Weights of a small mixture-of-experts language model, trained from scratch on English Wikipedia.
Size: width 192, vocabulary 16384, 61.3M parameters.
Training: a variant of SOAP for the experts, 332M tokens.
Below are experts of layer 6 (counted from 0) of a mixture-of-experts language model. Rows are named router (the router's row for the expert), gate (a neuron's input weights, with its number), up (a neuron's input weights, with its number) and show model dimensions 0-191. Each number is 128 + 24 x the weight over its row's rms, rounded and kept within 0 to 255.
After each expert's rows: a language model's description of what the expert responds to. This comes from a sample of Wikipedia text that the model never trained on.

# expert 58
router [130 173 116 116 140  66 124 132 100 133  93 110 131 122 122 126 164 125 168  80 162 102 102 147 143 136 126 157  97 138 105  93 142 113 108 116 112 141 117 130 100 116 160 134 108 110 103 201 144 138 110 134 140 130 186 140 109 141  99 147 101 171 135 132 109 157  96 127 139 127 157 147 126 159 113 103 157 136 138 162 142 171 114 150 140 147  95 113 129 116 150 147 132  87 152 131 154 141 166 140 146 116 155 145 190  84 130 115  85 123 101 127 159  88 130 104 137 136 165 112 122 171 150 165 180 150  99 132 108 105  94 132 207 156 103 116 108 133 115 118 147 118 118 138 114 136 110 109 118 152 113 151 120 143  90 126 143 134 123 152 170 113 160 132 142 134 127 100 126 107 144 108 122 102 123 134 120 101 105 112 100 127 142 179 122 119 126 104  83 115 119 121]
gate0 [157 180 164 109 133 117 116  71 101 123 132 101 127 131 173 139 163 134 125 156 194 102 104 102 136 116 162 136 100 118 120 141 151 106 147 126 142 146 141  86 122  72 111 156 156 125 189 142 101 136 165 156 109 103 142 139 125 119 122 142 141 162 112 149 124 111 140 145 113 140 172 153 137  77 125  91 131 127 129 127 134 123 140 148 122 109 114 136 131 123 138 145 119 132 137 113 114 139 104 189 122 144 133 120 126 142  81 105 122 152 124 158 115 114 142  91  97 169 130 137 133 103 156  89 176 134 112 124 123 120 132 177 115 136 103  80 143 104 123 127 103 151 126 114  66 168 144 164 108 143 133  99 142  96 127 144 106 104 107 143 114 124 152  93 111 160 110 139  95 153 133 117 116 126 110 141 125  81 181 154 143 130 133 182 162  96 133  98 105 126 112 126]
up0 [153  95 146  88 126 108 147 136 117 129 149 124 124 116 157 123 152 170 165  78 137  77 124 111 117 116 112 142 133 124 156 104 142 132 111 101 102 149 101 131 120 189 146 148 113 138 118 108 142 149 115 127 133 148 163  87 161 122 152 115 123 128 159 156 149 167  92 175 117 128 129 145 133 102 172  98 139 146 107 114 148 165 127 110 105 131  78 164 110 144 129  74 161 121 143 113 114  85 117 167  98  98 116  94 128 135 124 139 138  67 161 130 138 132 144 181 110 148 117  94 118 136 142 126 131 133 113  89 102 118 153 125 170 117 112 127 126  88 110 162 146 105  90 105 145 151 108  92 145 171 111 106 142  88 140 131 167 127 113 116  78 141 111 112 156 173 118 122 118 136 114 110 112 114 108 113 133 142  95 141 119 145 155 115 105 116 128  57 110 127 107 126]
It responds to: Mid-surname fragments. Internal pieces of surnames and foreign names, such as at, ch, ell, an, e.g. Gall-at-in, Bann-at-yne, Limon-ch-ev, Schne-, Kell-.

# expert 63
router [127 113 133 107 143  73 130 118  88 119  83 121 147 119 109 164 113 129 179  94 153 147 137 162 148 129 121 142  85 129 123  82 135 116 153 112 117 104 102 102 109 122 135 133 119 119 138 184 130 120  98 110 127 129 159 147 102 123  73 139  97 154 129 108 100 150  90 123 114 113 149 137 119 172 133 162 163 144 117 134 100 143 127 144  92  97 105 129 125 113 162 146 142 142 138 107 138 132 163 158 150 111 135 179 132  55 159 127 122 132  96 129 124  92 134 127 120 107 133 178  97 185 127 158 127 186 107 160 134 134 118 132 213 158 126 115 129 138 137 133 147 121 117 140 112 134 144 115 137 165 103 166 163 119  81 137 133 107 120 162 146 119 151 128 144 116  90 152 136 102 121  82 118 124 142 151 138  92  99 118 123 108 129 145 121 128 111 108 113 107  97 107]
gate0 [168 135 132 136 126 145 138 154  97 146 128 170  98  99 122 132 140  75 147 127 100 117 147 102 129 146 132 109 103 161 145 106  81 113 133 136  93 116 106 165 115 148  92 118 117  98 140 105 124 121  86 148 121 119  95 177 131 102 124 150  99 142 131 150  91 144 149 151 126 135 137 165 133 149 108 130 159 127 146 143 141  91  78 140 103 160 130 206 110 111 170 169 162 110 106 159 108 119 155 125 137  96 126 180 133 127 121 162 153 139  94  76 126 183 146  96 111  77 147 154 141 154 157 133 103 144 103 160 124 155 153  82 126 144 140 108 125 131 119 142 144 120 126 138  84 128 137 125 139 127 118 126 144 144 163 134  94 130 145 141 112 127 135  91 152 163 119 180 131 148  99 129 109 136 158 144 154 108 143 128 117 136  93 160 102 142 106  91  88 131 123 127]
up0 [141 113  87 112 146 128 113 118 116 167 119 125 147 117 116  89 108 126 101 149  90 153 152 193 116 116 118 103 106  87 123 152 116 118 103 107 167 141 149  97 142 124 120 107 119 108  90 112 119  99 136 131 115 103 111 156 104 124 100 116 171 172 123 134 145 137 128 133 122 137 149 112  92 132 152 135 136  89 149  99 105 129 138 156 128 116  83 160 157 110 147 112 129 127 102 126 148 134 135 134 153 100 143 159 113 194 123 160 120  94 150 111  99 138 137 153 133 105 146 151 121 131 114 133 122 117 132 126 112 143 146 147 115 130 130 129  96 175 168 125  87  61 141 107 126  93 141  80 181 181 144 111 104 137 159  95 102 122 127 176  97 142 137 182  98 152 107 105 110 132  87 109  85 116 110 107  89 119 137 109 118 127 132  97 109 132 109 106 151 134  82  95]
It responds to: Surname word fragments. Middle and final pieces of Germanic and English surnames and words, like Sn-y-der, Sonnle-it-ner, Kamm-er, Bos-a.

# expert 39
router [114 167 145 156 109 101 122 119 155 132 122  96 157 153  86 143 142 107 181 106 152 108 120 146 148 150 111 157 153 102 116 139 142 127 103 119 115  81 134 124 146 107 153 129 142 116 148 153 109 121 133 117 140  93 151 146 114 142 109 117 124 133 136 112 127 132  56 136 100  90 137 139 120 154 119 109 111 142 111 158 127 152 123 189 146  83 112 132 126 111 169 110 121 144 145 122 104 125 160 115 120 116 145 118 126  88 167 132 125  97  80 120 146  92 125 116 159 146 157 187 112 119 122 159 122 164 138 132 146  93 129 129 178 132 141  87 118  75 128 137 136 138 150 183 134 124 135 125 149 139 136 134 137 151  95 113 127  98 131 155 173 120 146 130 173  86  88 123 126 139 144  72 125 143 145 144 146 138  61 101 102  95 159 129 115 164  83 124 120  93 106 135]
gate0 [111 115 139 127 124 138  77 137 137 122 154 112 124  98 177 145 103 177  88 135 137 111  96 103 143 108 114 108 149 111 154 156 115 130 141 150 163 121 133  98 157 124 167 122 152 130 120 170 127 144 127 130 173 150 111 155 139  86 132 127 135 130 141 145 168  85 139 115 105 154 161 111 121 135  76 114 134 135 124 154 137 165 129  99 115 117 124 144  74 141 101 141 150 128 125 144 186 165 134 134 159 121 146 128 146 130 158 145 107 129 124  88  93 119 153 122 154 153 148 117 151 159 124 142 152 153 125 121 105 117 144 139 175  65 151 135  99 165  68 135  94 131 159 121 135 136 122 106 138 119 126 109 140 113 125 142 107 159 152 159 156 158 169 196 164 143 104  70 135 138 130 145 106 144 144 167 123 150 106  99 147 131 117  86 144 126  89 110 132 159 105 130]
up0 [106 129 154 147  83 135 117 100 126 131 103 155 156 133 161 150 112 149 164 103 130 101 135 139 120 137  97 118 117 164 157 148 110  92 132 122 126 155 170 151 116 125 115  96 159 115 139 126 101 130  75  96 115  76 187 169 118 128  87 117 143 165 122 134 137 130  83 102 167 139 138 140 140 128 119 104 131 140 129 109 180 150 139 139  84 150 104 173 118 136 129 178  94 152 142 149 150 135 122 158 102 131 148 132 153 129 159 117 140 125 119  76 159 114 154 143 140 152 125 132 138 131  82 177 105 119 145 107 128 116 124 112 114  83 157 126  80 144 103 134 149 125  93 148 143 101 101 140  77 120 137 139 129 155 142 102  94 198 116 174 118 125 135 106 115 109 128 122 158 108 113 156 124 132 139 138 105 108 122 102 123 138 147  95 119 155 102 137 110  87 104  85]
It responds to: Vowel-led mid-word pieces. Word-middle pieces starting with a vowel after an initial consonant, such as T-ann-er, t-au-t, Pl-ann-ing, D-ank-o.

# expert 61
router [123  95 131 123 145  91 119 146  94 142  99 128 147 121  65 143 177 109 160  76 145 117 125 135 139 121 135 135 101 120  99 119 142 100 118 124 105 121 117 102  90 128 148 102 102 118 142 177 151 112 111 122 112 141 173 141 133  97 123 102 122 139 147 103 113 116  72 123 104 101 123 172 131 186 130 143 147 124 128 138 100 138 125 135 108 117 111 121 132  86 128 172 141 109 110 134 132 164 158 149 159  94 102 126 146  58 164 129 124 109  88 150 158 127 122 124 117 150 156 156  87 155 105 161 113 161 128 197  95  99 124 136 221 141 154 118  98 107 129 147 151 147 101 152 121 154 111 121 145 165 122 133 153 135 104 118 126  95 122 133 151 113 121  95 133 147 157 131 112 116 135  80 123 131 141 148 123 119 124 140 132 116 128 151 141 124 131 116  82  97 120 125]
gate0 [157 136 101 148 114 160 125 122 151 161 106  95 122 159 107  89 174  89  95  79 125 116 102 110 149 133 129 184 151 141 162 134 122 128 154 157 114  87 112  88 185 133 109 140 159 123 100 137 106 119 124 104 167 138 140 148 129 127 116 131 101 159 112 141 130 149 136  84 166  97 145 109 111 116 145  99 126 131 130 138 114 141 102 126 138 149 109 102 141  91 137 127 105 156 145 136 149 116 107 107 115  95 128 109 111 145 130 136 111 103 140 134 119 116 158  94 134 153 136 179 128  98 134 118 117 144  88 138 114 108 146 129 113 158 101 148 134 117 145 122 175 161 107 155 139  90 149  99 159 132 139 138 127  61 124 142 130 122 137 151  85  92  91 116 128 170  94 123  90 128 178  92 143 134 139 113 107  77 142 106 122 111 129 163 173 106 160 112  96 137 144  77]
up0 [169 133 104  98 110 109 135 159 150  78 105 108 121 124 146 100 123 142 139 129 107 120 107 115 104 111 120  92 115 127 105 135 144 131 170 140 121 155 101 138 167 178 119 110 134 129 131 165  87  84  92 166 120 131 128 105  92 127 135  89  95 136 146 123 159 117 144 182 133 118 186 176 122 116 162 174 121 145 125 120 116 116  86 103 154 139 154 161 113 102  95  81 115 121 151 122 136 103 134 152 126 153 126 155 114 157 157 100 175 121  99 131 128 132 119 142 175 117 163 141 140 178 130 106 146 125 109 148 125 130 136 119 121 124 161 164 102 136 138 147 115 138 109 120 114 137 140 150  57 134 127 159 102 142 135 173 106 120 153 143 177 134 143 156 144 141 142  86 160 150 120 120 108 102 166 145 111 119 107 123 104 120 104  93 109 122 104 131 122 135 112  67]
It responds to: Place and team name pieces. Middle pieces of place, club and surname words in sports tables and lists, such as Sar-ac-ens, St-utt-gart, Le-uv-en, Wal-n-ut.

# expert 8
router [145 127 135 109 122  90  98 127  91 131 122 107 169 142 129 112 147  81 151  96 147  96 109 157  89  77 147 123 127 152  90 123 139 119 107 123 120 103 124  70 102  95 146 145 163 110 131 136  94 165 171 155 134 162 143 133 111 129  55 138  90 131 130 117 118  89 110 130 115 128 153 140 135 165 108 114 103 127  99  98 130 163 142 155  87 127 127 105  80  76 155 159 122  95 126 103 114 158 157 125 152 132  96 139 144  96 135 123 107 116  95 144 114 129 105 124 135 127 127 135 111 153 113 151 174 113 118 138 123  97 153 118 154 148 129 118 117 143 114 153 133 151 118 177 154 159 115 144 162 136  84 137 128 117 124  69 128 143  89 122 149 132 168 136 154 130  84 124 111 124 181 120 113 153 126 129 142 135  93  83 114  87 164 129 123 112 109 112 125 140 115  91]
gate0 [117 179 130 158 137 141 120  78 139 143 115 138 127 127 156 106  71 132 105 107 114 121 102 114 113 132 136  85 127 141 117 115 115 148 137 110 152  98 121  85  89 141  85 149  73 137 130 136 109 136  88 159 118 167 114 161 133 111 112 146 101 163 115 157  96  97 116 147 117 147 135 143 128 142 127  70 102 148 100 143 108 152 152 133 152 100 124 134 157 112 146 128 135 104 138  91 110 145 118 141 114 120 139 120 111 110 109 197 128 160 159 158  97  99  89 111 164 159 119 105 174 113 154 145 160 149  86 118 122 128 179 144 144 143 182 123 121 124 199 129 117  88 117  98 143 134 137 156 178 128 121 124 116 128 159 133 100 142 110 124 137 171 151 140 155 130 154  94 126 135 125 116 116 149  99 111 126 129 108 132 101 112 132 124 118 111 117 195 142 142 114 147]
up0 [153 120 141 121 129 119 104 111 108 133 154 129 127 132 136 139 120 112  94 141 115 131 147 135 141 113 116 146 127 127  96 146 156 141 157 134 102 138 124 134 142 185 103 156 164 133 181  85 150 127 113 113 122 119 115 137 136 159 170 158 130 104 126 138  98 113 143 124 144 125 122 149 144 109 141 100 165 139 106 131 126 137 141 134 104 119 145 113 118 184 147 102 144 139 126 169 143 153 121 128 158 153 132 186 143 139 125 118 152 139 139 158 141 183 151 104 164  71 111 138 136 148 117 132 122 140 151 112 149  85 112 156 143  99  78 112 204 118  71 119 151 144 147  93 104  97 143 148  89 128 121  98  89 104 131 179 151  84 152 119 111 155 105 131 137  93 155 117 138 115 158 112 139  80 110 111 144  81  82 166 175 119 107 111 111 143 155 111  89 113 136 141]
It responds to: Biography education nouns. Nouns in biographical prose about schooling and careers, typically before of/in, such as degree, University, School, role, part.